Weights of a small mixture-of-experts language model, trained from scratch on English Wikipedia.
Experts: 64 experts in each of 8 layers, 224 GELU neurons an expert, 4 picks a token, a softmax router.
Below are experts of layer 3 (counted from 0) of a mixture-of-experts language model. Rows are named router (the router's row for the expert), down (a neuron's output weights, with its number) and show model dimensions 0-255. Each number is 128 + 24 x the weight over its row's rms, rounded and kept within 0 to 255. Numbers have three digits each.
Before each expert's rows: a language model's description of what the expert responds to. This comes from a sample of Wikipedia text that the model never trained on.

# expert 34
It responds to: Location prepositions, directions. Location words in geographic text: in, at, at the, compass directions (northwest, southeast), and place-name parts such as County, City, Street.
router:167100075106113110111117133121149133147164109125130094139126113106140073111103148096086117111194133113118105146166143153100123081132111168116112125148125143128142153156139128124151142156140123157142129147109148165125123084132076125145151158112097095109098145146131076114088149153150129099137081117110137140135094147104100095194160153112129129120146133110119175123106150142106128126143122169149142123154089095132077143124174125097130146128115127104147088166152122089117161184131120113126151113153105142109132122135121107086164112158123147175157146113123128124101152132131138133103123193096081143105119112130111124138080146179134121118115093096142150116101126148118178097116131110111100112088150157121144136113120178108129156149129112125118146142154149121145149149125097
down0:116133115124161116119113099167090125129118184145139093161121122115194108127120149131147111075142146134131191115130142102112169100167112130134134148086150110140078110144103086129131125130181172166128125151140121151108087114131130099132129137142074097175068084163194162147153083112163137142140149114128079106099109143137168138149129129113130150158158149115108145142134124155156114117119166124120156160157096092140086093123145130125137147123172148117142169103128122104152109114119145120120147127143143135137085137113122104150137114132154086153157136120109082131133119141139119136133131147127133101100137142121173123108119113094139168152080131103133133117119158100095074110160130159125082098097090133110126136149110122125151140133104140107156097122111131120150118104124116

# expert 46
It responds to: Name vowel syllables. Short vowel-led pieces inside names and words, chiefly an, ian, i, in, after a capital letter: Wan, Van Nuys, Persian, Meiji.
router:155146127141145135128142150166105134118151138093104102146130089095131115150130114133088102139086104126159102174128139103132150178130139108082149099105169134147100148147138146065113108152124097120119123107134111099140154113099160131104105113185113131137109133142158102114138149133144144108112134108140123127156119138081156136138122117107130112118104142128138119176114116138123147133136105103129177136104146069147068126135160057120152109120168111153123176152155122110127064142140157128154095091121092135151121155136111177149139110120105121134136130148156115130136151171119117097091154141148098111172134140108084156106121134124152142161146143139150099147090113136113176124093139093145171147118111134129116136134122125155134128159139133125125125087038146158145162153151111
down3:127122149169164129125105166158157158082085145134139135146130145104146087155132149152121137117150159157155145148110155130115122130125141163106145131132137151107118124144086114122112165126142063119111116099152147138098141076130167108068096101098125160131107150084131097163116108143143122128122159167120177124104126089130124149164116090103107131129135114157114125098159178108154119103118121107119117161133136121130140140116151102107117125112122115154112090072114163127148135128162131117137102073107160130131130125190135101196132112137181168110115128099140154115145154095096141136111135138182146089110145120098091125180135139102132114120094149096103146150156110118142149132100151135130158130135119146116131127134128110174141132116164111099147148122091077143125115074115114

# expert 55
It responds to: Uppercase country codes. Capital-letter pieces in sports tables and lists, mostly country codes like NOR, KOR, DEN, and team or station abbreviations.
router:142139127123171102126167143110136095148121141118048110104127158125128145074120131098147138119143107085150149132118088116123153101096112127146137077114130077131131174132148131110113106096150173159145120121115121142152114108137160125102119114108106129110123121116176169105077116114140112118135157145148125121120109130167163149129139138120142140156143133139149099133099137135155115095147158144162127125144129122115126144064154142136127125110176110131134185122159148180088113116107115102120156110098117134122110109135145098151149165143088146100150160097169182133146173092081150132141139107147097085113129133148094151140100107142139118072171134162134103138155155093120100113137133134147135143109101161135133080091128170150150152132140125115074120158150123152129147167116125
down0:061163097146136136148129148101135113101130130120114094121116105144122130097129073116149130144143110098177119114120054115130126137141124116113119164096150118182112105128135124121142154116140112147125088075163109136123115115156095133162114125106127185145114179169134131157144159190167106137134109087134118121166143142131099137148106109156083083127120119120117105091150100105125171135135146154113146191104118131162150115133079110107142137096139095134149121110110132145141170154154119128161141132142118131153176116153161163114136077100135157145194106111155072183101108124119136151120123135136131124107093123125110169133128138115142165109099130123100133118099097116150097127137118130127114130117090113156134151139107109133108131133177128095139120107111162129114123153107146

# expert 58
It responds to: List bullets and hyphens. Hyphens that start bulleted list lines after a line break, often fused with a capital (- M, - B), plus in-word hyphens, en dashes and line-start pipes.
router:166119089148134160124089140132176128093205117174106114122118095097117117149126102134149090132141090114119135171099111097111132153083135103114136090143109078147113107128116116105170095134098175106085106075117148110132160114127120148108116125166132147150156112160159145110145089134115133101181086100175130157141143137122152171116104108117143129144115128167129093128129126110141114115132127176106128101138122146153159148155122140114172131108143121144134143131115150126159085110122112133152081113128106108118152126133136136093171143113145150119151133087152128152108154147106152130112136150138113165170118116132127162144108096139102106134145106113134076149114180109070093102124138102123136141102111105131143155114098144116132104088136134138151161109109108147133083161176153
down0:127060133151117116115135124105112100146116125149103122105134125144138034132139122134142175134122109117128120102113150105109124132129137101123128145147149157154084135132124101102138134099137095111129105066110184117118113128092098095166138108143129124152154140172158106159138109119128140128088133129128130166120108160134122144116131121134142133170144141108145183141127142144133122127106129092079121131108125097107136127114147161078136115154163166147110152166181169129125103140164148112133144119097133100133105082094154083130116148111144107134138161145140179138112190088123149115122114190129140165143122137128121180112162139101154114131153093156174129130139142092121145146117128079128192134137135097095112107153128089128136156120118095140148117087111140153108120148120112

# expert 17
It responds to: Institutional common nouns. Common nouns for government, politics, school, work and sport after the or of the, such as election, government, service, campaign, career.
router:127111131139089110085140098079148116150121087132153169140089058125140080124152164160128117134163160119149111126153135144139145121096144172146143126144110123126154129140158105129104132118107126097115107139134112162140138125138089110128146190123148120096082093148130090123128116096124152122141115136089103092134144118137107149121138178131161086131081119121107143118142129129113126137155095112099133139088126119121135140150123086116075143147101137119164078107138131090138136122109185147143147133128180133117121118127151121160111132126138149158135104163137175127139102135117123125128121167113115090098137134104136132112172137083150089147117111083148127177100149111122144073117090106116099102136163183122136167149156118149112128098142126131191122153123149084122103123110168
down0:133151149113129126136132101106110092149135143144120116144165163125114143133172108093107089121120149119103079110133120115143138106148106131117178063132149126155138143116118193113140135151123120095098107138133081112155105127103128169134107109122153169142138146126110163160129138112089135106124119162148116118148083151093131097115124128056151150161065148133123130127133094117119105128123129133147119118111196133114119121129111128127150115126108108139138157163113137115073119093120172124135121111163140143112096147152148113108142118134157162136141124112168147156129102138156154135141101182102177084139176115112128091112145118161089143140132149123162096147127126157196177176130148082150124112152121136137110102139112117147120115107130128134102138076125155113144129091081093

# expert 13
It responds to: Derivational word suffixes. Suffix pieces that end English words, such as -ist, -ical, -ic, -able, -ed, -ian, in physicist, aesthetic, dorsal.
router:121124133126105133166128103121092139160151117129136126131098079139146148137116112119174120102146144134133085132138101138143078186127104104122107140105102171118156124127168137168144127138093128117166144168150124105084144128138131147114115161117168110141098133138184109127162136145132126111110115148130138155149118152069093155101123140085125154149087128145139144106152117116111161162143110136128130098126139125131128094112137137125081133155098148164137106152120132158104141093088159124119087128131105129157122118071120169145109136129120137104110175153072102140117124153126147122090130157126152140113114134068126129080140121085153156158116088101087121142080123146091134122167140102148100124121118125084154119137090116137121164126193106126130108095085147087149177121120116
down0:136156151135138131122113120083143162128141131167146161137139108130131128107138148133137086135120098072129127151157093141094147098136141140149150140135118128099160131159151116159111090125120080141110158119148141127107125115106132142113155095152140132139084158110159153159126151139172122105149151105133158124126139158161108126095071124150126132157101115137131075113117104123123119113118109161095144105091200106104147140124136122153129119132156139068151125098103121153117160108108179163132110126131161147120136104133132135125146169132153120159120117107167137165118065090127137122142109144170139098128090145101102141094146116147133140156149134119141124131129091108073162153128156095131131126133082162143138168108158103118135107153081067151072088156141125109125087116075126

# expert 53
It responds to: Latinate word-stem pieces. Middle and later pieces of Latin-derived words after prefixes like inter, ex, con and sub, such as press, ior, ject, ference, ident.
router:166105077143153156107116128128121129150132143080136151152102157127104132108166153113153144140136182119131131122166136142160071128130144118107137152117126177090174102144135144161114159099107131094151128139130110093157093158168096102131134130117134110166109111155091105155153132170109134130094103129145133156168113144090101146153092110120106105126078134118128123104093106180141160094117117102139099147104133145127165106158133095155131136154108175136110143115104135160126156145075147087141127154151170176132117088111140122121123138151132106107088082166102134115124100116085140122143133092117122114139105128092126129094157159114123109162094131122094104157105123081087155088107139089147117118142112150131135141092139129140126132105157121136143124155174151102134159154130151
down0:093112108100101179121145155158140144110123125102087140142149175166105127135125116137117115143083131175150133096143126155160112125150157161128121133099161092109110149149137115155153114080160132100152095187127110131126116119108132128110124186160152077129138129123128124165118116161101125135141118117173140140144121130146131152151119152156155171101151128124092146108104115120109113128121107127144088132105099100089143146149145087131108145124120124132097104137125134176140120163106129141115095135124118170128095131121114164130130159141140091143098134109142107106209119109101104120137095100126125074097107130082126162109130146125149165144133130107139113113103120141115147114111073182112125122108107182127124124113151094145149107145179075097110110110159154101108105127184158

# expert 3
It responds to: Noun-ending word pieces. Final word pieces closing nouns and names, often plurals or suffixes, such as -ures in Measures, -ables in Gables, -ension, -age.
router:145093130159121138091110113142144137149139131125134123150101149145107130089159157151133156120157136154086123145174122149131064102149150176125173136087100143119162130132142140113096153136134116093121114172137137103156121103155113135146128150104127124123140107087143157136161144162123128107114112148149127153139094066076125106162079156097146122120091113114142146099146141159131169123130104114151115139112134089108143103066112108141103133171152154134149111063107166152089145129087121143129132125102144168128136121123160115175122120091148133103135131138088118106108140099101176136102115089108154140102126133145190088083130138168120105134127166127162105143088102143075119135120098106145107112121129118127134138119149143099128163142184128113107099144122127113124141128156149
down0:062101139159135130143122145153115115101108093152096108135135173124156131120113091111122109096100130150103142066142111141157111135135126131133130196137129109146090158144134131141106144083122106089119143097142136121102181155150163130114149120120155124122115113117096125124137097109115146131097164114174157159146133131129132162082151130096150135139125108116158093147119172115159102136132107146108137185110117168128122163179147140152113119144098152110144097131093125168139134132123136169115123165094119097183128137153091100135147135155145109107092061090127138077158100157160096098119106129106104094129122136128137132170128141139066153114152131105144143129117144132151085147116101160098145120125157146123142133146112085129144102162145096135128114131149124158109160148165129

# expert 22
It responds to: Byte fragments, odd pieces. Raw byte fragments of Chinese, Japanese and Korean characters, the piece ut in words (Donuts, Cut), and year or coordinate digits.
router:126157137137116134124114097151107134071119145088092112137131098134158141131148108128145070139115107143173133160104119121131160151107151126105146093126152115143108142125135176071125089110131082104126132127126119108149172111129157136083105115176135125105124130180149118140120156133151121110122117140151115156150150133087128141145153115116115122115108150168121119117108128142152138132134114158139165105139128079125073095135130078109138102138154107140100164157164161099119091123138143134143108075122074128133118185146125151114123124062128126182143132146117118150155144142149146120106158150152113092182152123096069155100102122097116126157151144135138099112100133124133160131102118092146156148113115116115142117140119131136123106164138131102113167095053148143134159150167099
down1:093174124095098132116132117115118112127120194112139140167116086110138083167097116120113156135149150110111190126155121123169116090130103111131130123124190113147175129141122138153111121111116159150141104146139130141130114118151152095137107125114106130077130081143118107173117141130111123148098094127172174122117096089127132161145139132101118122171099147119096156141110093149142112127140134178116116084101057120141097156107140121116112150138104171121129150128111106093107076153100179138170143107119147125172130114114118146141096113097147147089137101094126131158144126111150107110124127161144109080161161142133094129115156096095136100184111158092133112134124112123130108114128118134093137113154111170138113161125123169139115155136155103124170106112129133122118112161122120

# expert 32
It responds to: Table and heading markup. Wiki table pipes, separator rows, line breaks and section markers, especially the first row after a heading, e.g. |  |, |---|, ----.
router:154166100094144164115109139121126087115170130163132141118144102125129119086129129125134160133111136098143102171104081094116131104149136124130139178166120119092141129109113079122140120137076100119098168154137143151138101201133133126132116108145109136170132133105153133145119063084102126118154126136134133097125137099090140139102099081139145119144154143103172130172116093153119141136104157150153085103164168184144170121173150112122172132125148145087118126098122117108152118115163091113129138149144113127138103113142129164147196103141139143118122124112111132116130117114122111119163138143165155126122105140115106138130142103178153147097066123139123172120153130140121098143117088112123096127135121118147129136168103115118123100117122104155130159100165145148097092115176125
down0:187136149145106088148175138153159120165139146116125096148127106119113147137154116127154155091122105107157112149065129103154171138143112131114158115118102160130081126137098118145121154113106137149159143141147172156167137114130098107092142177124142146160148123136134154124135165130109129142112156113123111180132072129159163102151085124162137110076152113132160094145096133197130098128128129135186117140137149124089125128122129129150103115120099098119122111116122152079136097135121106167153105163124130106159134144128099150097110097127160126123114119109153129145186138109133153121142131108158163141130161110151194148137130115132101139105116091142200119118135091088117120096123091145117108133129155114125123135089121139113140088125143145103148116116140144179099134111107110

# expert 54
It responds to: Capital initial letters. Single capital letters starting a name or word, often after a pipe or punctuation in tables and lists, like "| S", "G".
router:159142096115120135106157144109156097106150165111086101144137125109100080153120117093147129097075069112117098167107110137108141136114121109118081085145112141141120122135122119102162102138115135146144079100123135125108157141152105141121138126144148083131153111130111151117105084165114135131158154116122143143128117152176160139146153102150154145109138133161104153178095125130143113150099108119100152134129113129126112158085121180125181115122172138158104133128115127123142128115137104132132136107151086121094160142154125154106123164147111170127152153101112097094128152164121134133124128131169085145168162127109107163171087106139131102111147141127097137118146155106117134134120170148129174154142113163134144105156088171140134118106075169126104181122134068159108127140151098
down0:132135131166087118143173124131096101132105145104109105129152125135146151146118140128163110119112114142147132128093128126127148117084193104180150118120146115152132173138099113151097150107105161142143102122136137103133120111140122135131139103122148143162069135159080110106097121139156145111148142139107100117114101121137116166133202097121145131147119158123122123119170189142093106149117113112118154131153141158123090167131128085094139151122128152132129091152122123111095159140091082119122116119138081102140151147126129093138122147123142125140106142110085179104133121078105100110096101138115124157154142119068157075118087116153126109120183153139156112128125149129109122114155150118156108089076130084134116136128177136152120130128078113152163160126140117125148126169092101

# expert 52
It responds to: Arabic and Romance particles. Name particles al, de, del, d' (al-Sham, al-Azm), plus word-starting letter pieces in transliterated foreign names and script byte fragments.
router:152136133129130136126115112145119137114117170087139104138130105131136143124135108128123059133092111125170129165120147118123168172111130138109183079143131120147116162131117143082110119121131107126129126112122121121163158105145120116113089088165146111112149123140153148116100126143149118114137148117163112154138154142093128144150164132102118130102109135186142109128099153155124101149131117156150162126141141086136079107125141069146147106119138131141119131134138151131120076128134140136143144069136075128140105176155122145110104117077158112155178113132124125160156144109145143111124154173140110068161103119097056143097121144091123133146162155126135096153126152126120170137113123095146152137111122133115135111151126145153132113165165132104126135067045138157128144156137078
down1:101070145140110112126153128117162165059135178133127148147153128135175136090114167118139137084077121100128085113124127096116113119145171132095101106170112117133141169146105136102133121148132110119160149109104097125090117129118121120111138084109140124104130121103114119112122193169098146176104159142135134145110116178149125112129164146095119105147143108102138116154111126142140127133143122130163105153120144148123116140140127082130124137120115120109140135155122134137133177110117119104127105114104105139119106105101148177141132126110126106134154126158096100086121113120113146127182113106078149091136089119122123127067163115147112112129117194161091125088135195108139144136135090162085106133152104166118119143114116129116168138134134105080110131103076140132110135138151152